python train.py --num_hidden_layers=14 --hidden_size=192 --n_experts=128 --experts_per_token=4 --d_expert=48 --d_shared_expert=128 --hidden_act="clamped_swiglu" --moe_layers=[1, 2, 3, 4, 5, 6, 7, 8, 9, 10, 11, 12, 13] --router_score="softmax" --normalize_top_k=false --routed_scale=10.8 --balance_loss=0.0114 --balance_bias=false --router_bias=true --init_std_router=0.03 --lr_router=0.000711 --vocab_size=6153 --norm="rmsnorm" --norm_eps=1e-05 --tie_word_embeddings=true --optimizer="muon_variant" --learning_rate=0.00856 --beta1=0.95 --batch_tokens=[65536, 131072, 262144, 524288] --max_seq_len=768 --train_tokens=529200000 --max_steps=2635 --dataset="wikipedia_en"
Below are experts of layer 9 (counted from 0) of a mixture-of-experts language model. Rows are named router (the router's row for the expert), gate (a neuron's input weights, with its number), up (a neuron's input weights, with its number) and show model dimensions 48-95. Each number is 500 + 40 x the weight over its row's rms, rounded and kept within 0 to 999. Numbers have three digits each.
Before each expert's rows: a language model's description of what the expert responds to; "gets" lists some tokens that make up at least twice as much of what it gets as of all text. This comes from a sample of Wikipedia text that the model never trained on. Tokens count by the router's weight.

# expert 18
Description: Early word-piece continuations. Second pieces of words after a short first piece like p, b, m, such as parchment, dynasty, warmth, pachinko.
gets: "ch", "ach", " s", "ag", "est", "ant"
router:527589578622506464573508600483485488527480566488517498493530446436559425514561518486548532555526512531515561441513499516525482527442469519519481
gate0:551486540496534489477542555512481490501532456531467507522512445472432436465501496538483529494464520452539532521540630519508464517547491520520444
up0:507515527540548539482547530499407504491516510488469480469481481462434495491530497534432455463454486473572499481477606552498480462451527523503534
gate1:591443502492484475478464526528480420516512504456533472484507510510544527503470550523469488522506542557520609449500527519465447410510492412491434
up1:558466519559418490489431548496460467522501555506547514461465577545486551465486499537481457476529512523562584457483512499426437441428531369522462
gate2:475502507528389516597473497445531475563552523500479498512475445499527468455432498454497431477564425515473504574497411495488492462494514461499486
up2:495513525517373524576484507470497466494556517383505513489514476504544495476484462447521521492508454491507497532532395438533461451490545416530495
gate3:535430540610498545454495476417493517471488462502524465424462466531510427456490479572558515518540490534555558428575567517506503460509499489506554
up3:514468505580490521519502503424479503484476507514507500465478449495496477458507507520591469505564479487480566523535526510503540449551496500457541
gate4:517550483547450505474593525474564560491494402501484421466487500535554461481578504496497527568529497500464524432509478461503429507576530520493493
up4:520544464521483503486551462416567536515463476517498488432487544500460504484521513490540542521588511529550487443451447494513495442490493507456509
gate5:497491505521458484478510521498519546562487497510497530499560496418546513505510511455447544465521451558507588488501438521550511490539513546510454
up5:523522483496413486490513531464460483562509496455514512459567508458551441490482505512469509510498442520512512480504465466535451541529574538498527
gate6:495565544521428494480528536514501527539563495457521531613513486494518443434461444588501470442455542472466545484560509484458490502454466458465510
up6:495569509485485538518542525501458496528546544355494509536473567534523482444503468573551486488476510464435495548556487481494505457497466427521494
gate7:472490460481509525477599489480484479512479528577519521514457583536514481463482522519545557480524489467547477486499476409488434481532497434558496
up7:483515499459508503500515514480492452478512500567460573549484589499560491510431518449489532494462469432500538562503477421458476552548448412487538
gate8:529421541494481506524479536465522499507452542498435516525492507487488445429470500496510480496445499511471548566531525509517495505503510564506494
up8:533425517523536562530528495443510508480478487494480516465474569501500469465494535544458462502448504543546513492566493527553487520535509512518524
gate9:475538498513481606491458531511514515473522545403453501539500444474500459507505472537495553518533538486503436549507472514468502483449434555474436
up9:521534517498495482453499487514533515480527478463456461520462540497540521426460528472468545500467507528517535486474438526444556489548469607466503
gate10:504582499522568557565476535470490552452460477518491483508537447499456385539506542498513472532574467531516474461483511491452452484496485506525466
up10:476519471547508479582458492484590589449467473467426515493512435526426469530543563464491562528551496456484488526470495563492464474453480496452468
gate11:476508472485432570503481513436442434457548463536514493447447494533425465411515550489627522567499545454546491488562516455467420483455494463536603
up11:448435484522441546519490484532587466563465483450419469504598488534507524488540590461502457532487534474509513454554512478613477504491537476456529
gate12:526541453596490440489508438576556472505434580489562424555535485464519470489460540506495531516484508502430510498462437475471458519560503472460490
up12:504500454483458454527513489603507525537448562451540414522436469448462527514426545420524477434506491528483506450483509499544515552506458520439485
gate13:492525536501443443567460521531577450495464461429477534491483521461469465480526547506550477524480535491456539510433478548427437555552634488526514
up13:535484490573469514522428471606431522493477506512471489514521492482466436537486494530490569494482457411529490520444493490464488468519581464495481
gate14:571527508481445523523468528575430469467483568481572434490476458524552505433505504571518501480540509575568509505544417474545445500467492477491505
up14:512512489531452508495485505450408486472510514473512509482487562505476483557438537528529516435547521563602514472511508495527500526535453491512495
gate15:528506514503510527523453510509514465523470490434544518578471485507530421508497494493499475504570615485528590546488495460474463513524455527514396
up15:512486513548521537527480516474463538501537437456478447464510417516506487475514521502515517454527542486472585587488520515497497464494515432508467
gate16:474462495515505529451510518504504555514493512477487550546510526506463515478513601484479490509572502468530509488551434568548483502410492473549431
up16:494489500479505453465533531559458581437494466456495627442532484503498452505517560517511559394521472510512548532536487499542509467438472435503446
gate17:524474476555434506550554537513485508511614527487510525554565445511482590494506525478512464563534478504473510454467510478428469556438482504494537
up17:602494442616438513509529518512523517533541455487515492532487444512503545563455566428464525482486476537505526449419499516438529572507508539569564
gate18:536493531473539495573478498472552479517537573448473465558523477499408518475472513469514552522457461477488498532468500546524482510426545533533495
up18:526477498509492534503460492477523522433512610493517449519558522526477454490528487504540508539448495495532526550443496466521452463523502464531450
gate19:516479472466452546476469536493510477453522503524509565484503517477539488439498435476530478541562513542522454494522498508455499437468532421498464
up19:510542485524493548498529521528492486454435523472557526516407506507527486463442450465471399507560477512522500492441528508429554510426535489561481
gate20:539518515464523543542469504531560448545567528441497546527510450500468481453436576488589439520528464503470490495540519482483433424563493504586490
up20:509507518442539489495490545509582536583540512396540524540498476493487502500471576449503495519589510553506506522468497524539514439529432532584462
gate21:573629505586556482497533534494434490536521499448449470490506475467443508493485435494529531542520469519519438531465534533516438501561490522536484
up21:466495460482524400488521518517466527563485554409483432484501508530461522467545398484541554544477446593497473475514508481425446490540553545511465
gate22:486530484599515440522517515472593503456482505548541527578528526476500491548512467446512509444432484445554515510509464578556535529524472436569480
up22:519502467588522501538467529518600539507541497490537539597491538516473549477503537472518496476477526430513555519470505623516556466467473480499452
gate23:437485548573543513543474551475548508529523452518405445511436442500426486508473486477486509494495487510527548436582552489464495534617480479400492
up23:420464496552540521540512514459480541459519479476452485466482465494497489494488594474488497436487497457498514529572524469436538491591495514378501
gate24:420480508517476547515545460493509466395516589481455454475569510472530503506498527522480505499485574501537563532526466507530522502603464444434516
up24:488521525533467540492502505485514463460501516479479435416559541487506515528454512496527475469550518519514583515461543525512501471499435501452504
gate25:534531460518577462453506466568487530566543538511531547531586448540538523452501569494553517582457520458469503486464487492512511533491463538521477
up25:546543535466515468551502491600471573541485584468512529533543447512484503455475542472527494517596492447452468450450534483538540554489413538502475
gate26:480534488507447486488487473532555512590458523526512489549451497530580504467493553431482503529487515520540544531452408488513545488493421518471512
up26:518500516539439468530493501493510526473483508471529582564514472547509487508518550453534487543490505557496563610491421472452552481497497518476549
gate27:556527505509507515502511460538565474535511477497519519450507473527489507480523522489529479526565532465492477470519469493487471530527526511580563
up27:498564482532541517459482462539541485544456481489579517480593411514491520498528582488507547568500518514503490532567487559478507476512511427526455
gate28:455466458533525513422569468547449525514416548483503537600461463472494521481577468516493483535566481497425437498504460556495497570389508445478493
up28:427484471516472512501566470584478507523419525531527409528495447501452492502493449485490472510486491560523431489500495483452505566494482502453498
gate29:495554452540473502414509525410551527455496506492517478597475411519491428502504459474513485518511499443535477498496508562562486540497480474520507
up29:489556511532551597451506519411503481391462463503480511557521509500532475566515414525530498507543498433532468484497491447504505507492462473479494
gate30:566400528493526546570481523500485510489509459507565514494444531520390505530519517504523466439498474419488507484501525456493469550529507512483542
up30:550449518514511542480480536506461504476493485492563557424443537526423449434590483470544506509527494447510478477499508482544446573520483472513471

# expert 7
Description: Mid-word consonant pieces. Single consonant pieces inside proper names and words, especially d, g, b, as in Amster-d-am, Plov-d-iv, Bel-gr-ade.
gets: "d", "g", "b", "w", "ra", "m"
router:535512549421526459515456533545552500457525461559461481467489444456522469548531476508427476466434469528485532428520543500578489559584486496537486
gate0:523502540484448477518489428454507584470447476558466513497476476492482527484498478453496507477466544500582536526479493528497455488469540455549500
up0:546454492567394490491493465519481534469460480501476509539494511483504525492485519466456551434473485497524508470476441562540397430532513492492521
gate1:587500498477488504497500501541476498469513491490478544542507494402470499567519515493531532520517488395487451444509569500475435516533430557595521
up1:503580525524411475524535488470478464516468535455511572529468496539460531530492546552503553510526506469502489515455564541480445479430503502518505
gate2:508543469500537511519485487521492519566446466471515506480508478522504569462478514510556463471520529548492482505455557447452456503473487553472504
up2:515537467511486465525454469465485503518571459426504502505511447462565523420453502535556528448553470506478452499477457465467501479493512574489472
gate3:491501507514499479504497455480534527490536489436564506542525528552514491414520481486450498513517465481482470453513510487470470545467543510515555
up3:504498481509519518426465507539526527461495456451531470533491479499473500481534445466480393446514445529582453469537525557527482549450570488503520
gate4:548425520414452540464521527512454530464416505493480522480528555492550532528488529450489515435518447529473574550512473472492482443453517470572471
up4:443423476453468509523441506592404517498619490499500498536502488503504532510507487464465459497458470422481473491547473498509526502513481516496571
gate5:447423522458527537478634408430526503525483488491461576518449509601500519563510560535438483523511465575485483504490484467470481455446515504532478
up5:487500522471448552502576447459486489454434536473439548458461555519456497511496564539474501555597558519546460529535523501460539534445470446536493
gate6:494457513510554536445504499534447535472535496452455489487499513558507485507529498502513508448503459437446477564494483529492460519457493563484504
up6:492452511494549476440510542503492607493520499455449508514496464523488472502516522567490474451475487431501486545529515520510445527497524590489491
gate7:535470501498447473504491502502527490505548455479470453514548453549529430504536617499576526456521533550476536530512505578415473477484474596499437
up7:513420489437483533524487502504566535487497438545455465494505443460494462477546549478574530420526512542471489554498514569413468500461444582511446
gate8:525575497538509575495432491497442489516514448482481517490549478474535511502513442584455485640525483483463422466513510481502511460500504515500514
up8:466479502495506485530458487474425462541491521499439538514504504464532497474530470529443485550501504538505457451525527497503459438544461452493537
gate9:455526522501579440498495531478573630528461436497543546512466439495501409486485569489496507504514454444463458506429469481475535540491521507440510
up9:497471492483451462494538511489564499506446477480522519556449471499477414540498607518485506449424455521426467536488464477479497515484487399524511
gate10:433592520542491555536551535528588472419531472450482521454484461567541481496520525509512449561530469493540443525459485522524491484451426469600481
up10:456557557534505457527464542557602444492473469517540590488506500518541483485541520504578470563462467457497457519521522501547477488508482488495455
gate11:537492481494501522562426531509436510520435502483464516471518566495467425469548470601493514513503551466541508539488424538501451494475556494512507
up11:520476518506492498514467543535463546525455495532474466442471514539477496515478471509504506460418565490548507503504501561514516480458549484479457
gate12:478549510470433516520459472469500531586572423508453491497471561488507559470476512557471488539462488435502516477493462469487518516491440553395470
up12:489503491447405545503526489506452480484535473564486518529546491520477474443529463572553493568499526502516528520456474480506463525536553464475501
gate13:501495532511529449544520509502525508397487425486499463486486559545510421487582516474517572496570469537486499526598456502541530534472504444457514
up13:537521468549504466496549511528536575465544440493445493458455535494441448507599503499520535523531501579484579547559464492513502490494422473413457
gate14:519458507511409504505470514513536516530548485489551553580488492534540510527537521533428562547466524491426525507517521514595443468493497525468528
up14:531487568516450521536471466568564494495505490477543455482516466464544550534491539492498557471490544484515517464473485481562440489451437502515465
gate15:476566501476530530504495408533492537507526496535506476482487425466495545556451474529547539458455550494400523488461494499525535420565430427544474
up15:480563474471467452524550426488464568516456484545528433500519469497497475518467496539490600510476538526445496467495514429534529458538435466531512
gate16:443502497425531544500557518513464486444503538438472490553556466496479520483484533494502405440458520495556438531463525495533525475551512592466522
up16:481502464412495552499552550505478500489566534389480441540525520482492500472470572523581441473437529530552474498549475483465515469618509521425526
gate17:495465462599520520496538498520506529581509471477487567459546534505526565493436553586499461609534508493433448469472520487458522476547420478524527
up17:487474512595529485504593514474525531619508434471504531517578532441508536518463483531480442529492503496514473431478476520432521529508481561518535
gate18:573517435466522517474534474543536507472508488502560551504532507482448527470453570522521441453491451489488566455475463467531471533509518493460494
up18:533487437462542486510508508547492557453535501478552468499520562466473537435464490491530443470515509486516509487545514462606464534592511471468491
gate19:573464514492418492458460452497494512528541513475432454495448462504494459487452548526476443430592436480501551454488537574485482505498538532441395
up19:522477466513480604445472459572533496535531484490432484471489484524506447517478524532420456469490432478513520435520491583568496456484569508476486
gate20:520440499469550445533508488476404493524433451541455508424484500478505492578470512510447540445490487504446552510493498429492505508507552473439548
up20:514462508487540451533516504506453480576442514532486436493466462492454478549544535553488576509549555507520556474497481462405476473458555538452507
gate21:507453538472504475548489533420478521509478571572504463505528485679434530512473530553499530573533521485529523454474520465439471531483468510415418
up21:550430528477422472526438513474571496492482528549554522519533472531411490503458586542444528524470515534491569445569504476445451510548487490472499
gate22:479484545455487464452550575543554520525434527545513495583511467527518471482504449480559476473484544510592514509548395511501618573517495536481508
up22:536475489472517505441552551445446503552471474518481465522508436513457453534463468441540510435426516480517481552500525486524615554560514522569547
gate23:584487530481429515521476459467502532459475473514546533531424466470424525438483597462451487530500479492533443543479481536486477539481472469527492
up23:538527517532488519450491538482478545480482498553570511500444453484511472435507515513407523474489532527518437497501536516478481491516484480392469
gate24:499517501512484487550463496498422504544601506528598508490428472545502478498441580516413435574482554505520511488448527472437452444482524474522502
up24:436451505509476525599479528487452467524593472490548496435441486548481481476483571518419513558549538554502505440506542508490498442480477469506492
gate25:563475514491438460537492489517501454483520477483499534481557501488510534532527482481523467535475397571513501534476481490490504424563494511495473
up25:544485501543455473486533491519501486498523489500510506508457450597539534513517458475511461468524452485419438500441481468468517469502526520462427
gate26:455501438540424506441456543513475471505509522435514538524538469516528481474455498473529495486481477522493549508510504491453503521458481500536470
up26:447528505501391494393492440549512446480526538494537529483600473487588515436441456486505508517497418527496557501467490473479546494484534482558503
gate27:487514485490421475569458500557550488539485543500498487520533493568513521518553519563445520541475492560463537500460497518498538433538536496519394
up27:414554487479440502545459502549535445486414534506416448478525506541529463521501456588484480445485502545467571477492495497573462450559536510484505
gate28:537529489429473508512530527482521546411542467478518475489555510432555419528496490545530513449431457573454560485502502446528476507529520557538468
up28:542571475458506525478519457505543479501552471450485468557527572417534433501430439485519474464417464555464528508532570483524529519487520529550503
gate29:489497505458436661417480529522550576525551596468470478519529416451522514438521460548522503535501490429529491486574472553485589453544516490602454
up29:546446475507475544474484467555532564493527489463405480552500458425521474478503497445467540498466502545439496540546494531506535373536508484473446
gate30:539509490518474478549499514419414568417503554485481471459509493495512469552508500549559524478545408449536477496515513438574475481561427446544513
up30:557512476524498477559554535431495550459458539478541554496490538441529469459526520463612521502446469486585467532526566452575462521497405486553501

# expert 48
Description: Initial s, ex, des pieces. Word-start pieces s, ex, des, con and qu in French, Spanish and English names, such as despot, desert, Aquitaine, México.
gets: " s", " ex", " S", "es", "qu", " con"
router:515514519492464496449444494508548522498531558504522535496425488508581560522524494572538497577530502529543522541529493563483471474427492532524596
gate0:500514514568424405513516480492531562519515371524497488464445517540497517497409552564549502502518474531548491468450491464506506500496495503479488
up0:525569529596450420461515501547507505516494424558532558444489515476537546473506534509489560471536557502528547521472534481481479482462514527474535
gate1:440538524464511456500542528523528441519555561487417472476487550485539486454483479505496476502463551536501422475578493523455546530462483510529528
up1:444528500490493485569554547540430470484509515506451560464493450503523526470503523566549496513518497554514508549522533437503553483426535510534435
gate2:505474497448480532466491430565472551516465545480454568506528455533547475450534485452500510482502469494422527461486398521542454448539466487500513
up2:532513476485426496474450465523446548543504569499493533523433467518502453482501507416477486527470500533457563561488472524528411494527518511513522
gate3:531555487480578485480532496470519479540476494492547565518460513496487473486511493531477605507530514519477570371557489433504466581547454516533557
up3:550521524451552428491527474504532468504475477476529513469427454515490458465502508525488530537552536537470519365557530434497490549535521570524544
gate4:563471493558499523478452583520474499507492479493464489531433482539535458560412504457460505516516494469472498506453449466503551471472572495503533
up4:486499462522508528449468559556454543482545514568465541519434460505539462509478506508485500468495584488562493459512424470515506492472537530451484
gate5:479540507555500533439527410468463498466542457437458529549545499499515582496496561579468474472522520521460504481488480552428468512481548562501559
up5:544494547489494542454473471401507506496494555469505467567504517475467592504525569583446544452505516502507492491471510486471442527562520511529587
gate6:489524530604579449443511448511569545446545541482531436524599506562558530504475479542441504483534458527611438550433507551473505513479486497427499
up6:468501508494547429480591429472581509474442598545502513548556468513528478559486474535383504464480530491545511523551469498471509455503496542427522
gate7:445508491559476440590458500513463561551506512523473510473531519546506500457534529543398520501526568571433501535488422440490484459486545478523465
up7:492500511488499507554459475520505534562478500537450522481436543577506475461471496506426519500548560522487523537537436555481517430480476457517470
gate8:452538460403491563484544565486548510588497585532490534481487557485506504437551416491451453549458506503430588588535431518504512492513530487462477
up8:443540492417516581438516508452447535531550544501508506417578573480514512456559489470474421472470464480469607509551489498445446491523472507446458
gate9:464520550492511500510482534540473559510564500461489496455512533593497453389502488551501509452445528503594450491493526478526455561526479495483485
up9:408480549564485524470511562487467611471509478473486514474467498554528480477462494493495507463446500463555443480517480514424448511495549510481524
gate10:522491511477512454523505510485521558440509537466519512425545516461487515472475544551547554471575538557514485464530474472550493443499542396542453
up10:506500454486499483526518406472443499418489528483496577487504496485485472496442454534575541437448544517444543539510437573529487496493539511524468
gate11:552468513515522558540438472536510376524516502472606461615450546526544531505486509590539483508527476503453504432541539518511527480473469467575490
up11:566480492539575552527478465495553416528505456489585454561434514570556494488561539524506481553504490544438529474585512495521507526457438492556457
gate12:472518465491511549497540457476613543474482576560498508476457546477547399449479465487495583555493584487516461469424491516493517446483476480436497
up12:467465471457520567456531450496591509472556530554492549512480472489513452511442463526455547555512534454513465489426466557492556434485472399466511
gate13:533511517560548486450491401526518516500510479449507472542475464472501533592490484499526497459551536486532538537481502503449415487486535430560496
up13:432549498540534569470510408536520498497484477411462436570423499472509493533459498532537620468505509472546515506534448500399466474479500413570518
gate14:509510472472468544513520524503522531556488455530404463459461555486499450417569476522583404493478519482451485519456544520505538465478460452504508
up14:550496452490466557509491495516484477537527472526470445547484580487478449445547484567630490481496498493481516472447499538529553486472492426442522
gate15:517526483539556532410529533500448488593499529534518533484414485477509512501497525469514533522530439516524496529497435446467540528488508543507520
up15:521504494475590529471517499459581546508521510488485467500425559439484548549429491514515551507500515422531561529551511486508515535501479533472544
gate16:457520516579461460468498573465468537559522512549472542454495525458512462495537574507562518419482571485455548534494485484535423528557460479456485
up16:444455497481397521457478505459487489547524503502486537479471470495499486486578511527510554458473553501468528587535512471480448508495458431438496
gate17:563518534519432565421556475512504463482530493409470539524497537504497503469489581506577478447539469497456538560544516532487448396442450433509484
up17:496435470519482541525519470498491472543499531437503577524457482539511487448494545479602483555512455597488624594491495500478502408506461468461503
gate18:536468550499430494475486493536526511539463543409490517512520444508494533449490457495472463504501462553523446479398487504489491562456490500552542
up18:557513558495480442417486536575562476497450526444482528516509523480538494433470519498486451510493427559535448474448501488519507508512504499565533
gate19:509501514492497582425497470527455510439459488417485490444510487552464492423449559496412507386519490484552543567497451458498489521493527479510522
up19:551541538582523579478537448572476477477469530434514509535547533514479453488480555526456533483540519453566567538479466535494501525482540537539569
gate20:471483493555564522526510515508514503543485566533480384520502512588474586561488495487580553559561548514503558457574492440475530508514484549535500
up20:486531501528571496517524485513586529561483514474470380531511462545464580499503488460559554490527557480536556512546477456458555537518410592543499
gate21:519457479523535533367482499486471512527502508606510619518507526540529486411571459511473454483498466468499472545511537526552426567514560528477520
up21:484489446519525532430421578434487592577448541552501510509474568513526541446551452527454409482477477426519464541511532496523478568500566468491536
gate22:499498515503486534428490527472512490472501446508549571561467490475565579442424535514513541525441533521529486450580536492509549496509461449505484
up22:468491460499461495426474545498518535518441469504515533528483450499558614457381523506498526511378552501535529436548556435458545502502494479554511
gate23:459510489526470571449515530527520517511454527528516528501564445497510548410468537534489476477488444547604528498438470487491519542476523522445483
up23:470509501467450500514501504495616546530413577516449491453496455542525523477470622561467464526559429534524535482455448489542474531487546506449483
gate24:486466469494491478492608457501494484514455523465611522472435518503506515482522526501516607466494457478533511471520535477542488471483494487529498
up24:516432466417462439532523467514458507531459587510573547514514519451511502423473466464494582476447452480564466461470493521576452443481516500508503
gate25:497529497559517497479545510512507515479510530525450507539535507472477537494438530446503537449474392487450509504496529394536464505534490543560466
up25:469493516537481496524516483492530520526543582518466578556476578517490494513492484441539599484564468513401495575480489464483393502494550555544474
gate26:522509462461425552481440493492565515516548567515483545527481454443464475488478496494517462578543443401506504540542490464531486518492505538497524
up26:481566477456518488561458518471582599491556591521440555477490531489438480452468491540532514544546551393486546536580550484528532528503490496490494
gate27:470475500495520515473454532554494503522487570523492463489490493459518491466507537480471465523503494481504490538537487509513562491497459410513558
up27:447503418502467481493473486545466463521487492510519599588562504460463507500478528522458480507464446468495441476458462562467472584486528452547514
gate28:434507470461462500488486508507535529466527490514459492469555495601446540527469535525576480525503496518461507397481487512496540532501511518495505
up28:459540479506508465432570555476544589501511479460430471497417522577482497516507527508574499526524472536479553495522537471559521412506536534493522
gate29:473456483483475474552518552398561491531497510541471588584515500547472471498522506551526515503501520495490582477487462503492502392538515470468491
up29:497479490458466498531565518448525448497513497509496500575524503517501470555475525578561494543509525517511550490496511515511534491542551463494524
gate30:504412514539504464535504475596510503518581507542462536488538537451516482542506472567464527542465452526466458494500458496490502474474469498455511
up30:509440506485480432547492455562534565522547513489473487503536550404488533500498503567452520448499430464481452472473486465541466429453499500440540

# expert 40
Description: Competition and honours names. Words in football and sports competition lists and standings, such as Cup, First, Euro, Scottish, Runner-up, plus list dashes and table pipes.
gets: "|", " of the", "===", " |", " first", " First"
router:467481542474546503495518487575553530474558513438439480465531496507545454512516493529471543414469446423511466495437438453468555507500528465486517
gate0:507531508469457479563553477511511474526525473518485455545456532466517471488458511543502535518493509416452442425510548522509512492537438556505523
up0:498475472445501513521563567508546503521524480510440506524481529500515494467452477548582450488516435446522504449483605508477556554528483509492469
gate1:428536402465457487519546450468523565503500428394467535488595545521509496516546514447460520530467478507486545502484424491509487528443456520554502
up1:464530456504480485496524488529528568483519402489460500472491494577533481500558514446474588507469487553529494423495481523491523525460453561492499
gate2:492503388504526472494511482472442571496540490457447508521499411421525513541534505474476511491535491501474461472496450502509514521498503513492489
up2:531533413545484467507525456522448564483543451483447478508472387440530521557569422474459554469510537482452498475478485440519539462488501545492500
gate3:535422512491511580470557483480519522515480506471532551516513445502485512529478502551504422481510504512492566531558532374493510567480532470501492
up3:534399554477519503499564500517573488511447520408601529457570468428474472459505537520545486470442456533493500508549541433493526567517545463561512
gate4:590565563442449548531487597441510526535486524489544477505498495522518499549495486571469427562524516451467453517506523474500470460588507494466488
up4:521589601445485561516477554448604480525492510460469506511534472422469515499560491494504483542478533504492471565523517448540492532538503461465456
gate5:578546507484486464517495419566551503430505489513522535483444505522491440496492501558468529493448542496495586509497466458463515492469465492536507
up5:518574490539546493498542452523512537431485510543501579476479494513508485425549546542525508479427467435470559551547496437502518496494496487533494
gate6:472469536509537472453517489519523476514524501470509469564495495550460560539465519601546564505507430500498575527488434437514524493380500534492526
up6:517413510520536505457493554505507557519489518476541498502547457555489447514531507573540534529500451519516574523538455482499536425490540504527592
gate7:500535402516542496469507495502537540532444510565487570569554513502509545485435464492488500475442552491497560455442461435452443438501556494498481
up7:519518503508497492503417504484549518549448471517521502552502537489544514423424479564455492491486560452490477446429524487472504452539502460476497
gate8:473482446463532612514506569541519519493541534536613465427454534502498434550506462469412561504483463513556499478516561484509532534527411499514565
up8:451524481442527569485551567532543500456538574534568488460453534541445469564455487500457612521539443556487495458528538439514532477541449540512516
gate9:533529571521535484492437495555498519489517541539507528507479485584483461535494482507480538498471472408503475527481473433524523520423451547483484
up9:530479567464499555455489488551499511506593542489575494503517514513518384550555543557548464513486468427501469539481360501490481522439510500463459
gate10:548520531466461547587515508410508405473472465455457464465508486533476457616442528521568488450582457450503479526495544511518518524510462455507614
up10:547463504528527549539499456438492499475468460473483487403557495491490467507598482542506534449500441448555528525480542527492517543486490465516554
gate11:487503454474581562435579491545504438587510500470451409492538547479484429525471522505546500530506430456509529554581523590551578468493481525479484
up11:493527448506536512458605478511502447534548463457459453544533560525525471502423506512519475536487482476502492568561548616518568475489543519502513
gate12:499512488521454446467474500402484558536519474424452585491426403469557517547438473485423533487533498533552476517504446475533449480484512477489500
up12:514498529572493496582409498470515509548483476444445500461432491474455542586447463492496567519549521527528474492456529510505447529554436532526498
gate13:563498479517451455476548475517526520449488512488461453565503491596530448501511534530485447555526494500508516466473450506499465448442546584454457
up13:515530625518450481487538524541518503440535526418496435591515518539480449496514597566532460537489475481456495483509447487499501420489527459430487
gate14:467476562559456535515478492490538524592502422477447517400475400592462483560509533413502496571494511498475457482478564488472397467474459472517499
up14:453488514461527526489505510529550483533497485504438526435454435558419479518535574414503560553482487495400475475499495448505422511494480458503511
gate15:503567525478496497586504517499458528561442519528469492498512456443586532466489514453556391442441539442565485582454512506397534502461519445532430
up15:460557542486514569577500555491490483537465470511490519472492506491597521489532521479504434461494515477533493614467510444371514497491543501500428
gate16:520546492458473533492490531490488543464583507461469471543549566524498480601481519515433600575524557431450536524526471463505527478511534429507488
up16:540516474434430493531427484527469578517554483495501466480492561503470441567510497547403556571452581413493471461505476512465557502566555483493519
gate17:528476542570492515524498502493516566564497482492525573539510428538486547489437532525460452549560499511478545560557511443536478493493459520465474
up17:475421518551492461516471408479540531523510519482497574494473465524551506518498507527459518553522518525444575491554460496491494465461480544439491
gate18:455467417461489556407530450516572487524483455484454428521525507515542524463499524477484557445401526541576544471551486539520525416490525461510499
up18:447447542501532498491542521562507495467534491491516493546461461450466496509509549407516604480481574457586524471548466446469510464478520506501483
gate19:511482509504504418503526418522559464469490462482540591520476440453506504512519513503592488522495421541514492453463407542528491552530428478557525
up19:532493563529500470491559467538553516477505490455562530470478420483458453505533536539620516555528380523504527456497423573559509544506449432494495
gate20:457522492531553580509508532508537495433551490373475507512564499518498554525491492542497593436438463499550513494488470473494506482499536553533496
up20:417523463547528583495509526501499424499530469371513536533611501462549547531514525503520547422465455493534515522481439451521543439471556525564462
gate21:537604516544527592507452483514389412469485422488530470513438521495486464531468456546480541517419472502503518453528551461446457486540549524440485
up21:466636457572542555510471423540451440495524505481532440475436510524505515493519452536502539466421491522537446496480519436436448496412534541437475
gate22:529520575547502462501499496474488499517474485479544526467466496527481494470467577515471558582601540496437480535522535449578458616452507500496519
up22:549508532559493452515539504514543537520444509519532557476462507480523503417530485521530600571558478465438447536476516487594450594457485438514534
gate23:593508505590516428557500565493588540463541528449578442544503534549503482561451533553488577488545425470464510500517453519473511447510523406481421
up23:603459519554530467528477552528519586492582499460534440483472589571475535506464518555486560475518496493522524472487448433516550471478483440508513
gate24:512495496527496539493486582469476517422547457526502443495494544387514489524540497542531441530459427465493537513501589494509511502587422513508471
up24:456531507495477491502509529506431492487508496553443488483505500449541438464458519444479482474478470498462482498492491442468450467487513467501505
gate25:417575511474500438441546484449502514453491481528495518495562521487502514413502450496530484508549551493516551455461512487516415530502550474464537
up25:454563532451509439462450449523473510429526497545446502439506513509479494476418486461628574515491528494495536479522476438513500556496448548409562
gate26:413568563497473469467467522492463487504535511497494474472523475512459529520517468444553552529590490454469543578486506503501484540608504405547502
up26:434563547543484546456556481497496521490560483456496469523482518487525499519546453537536569446528491407497467518492498515490476490573457499566524
gate27:495537454504482424526457481477503480498554485448517540524472505434463436543483468465547565512442490495482468523472543447508512469565550501556485
up27:581509531502520471493488542480476545468596502399499477519468474502448410469435495550549543501432468455377459496490532427528500517515626547520504
gate28:540485542453477444490500496549469486498570478487542520515480438510474515524432498584551517467530471472509433505594493506475555545479470533490511
up28:518497539493489464530547511546511477473523526403475563556513425489405476490447498512534532495514464467553426524550529489462546577492484475526454
gate29:461530515532473551479453471548536436479468492509589469529389523497517498497554494480483550464529467472499401436543484491543548442512434445505500
up29:491502460543484591435482510538533486510451507569498447587434436569492487498604477510464548460426467452504440448523480505563528430518499468480482
gate30:572479519491503468533542427563495506481485500495447513514535474536538526479503441493519501470517470481455450479478451521541513482474475493567477
up30:522491522527519504457506442526467458512491485518434459505551489495516557497551458464508527473509425466428448473443492504564459492464459449519445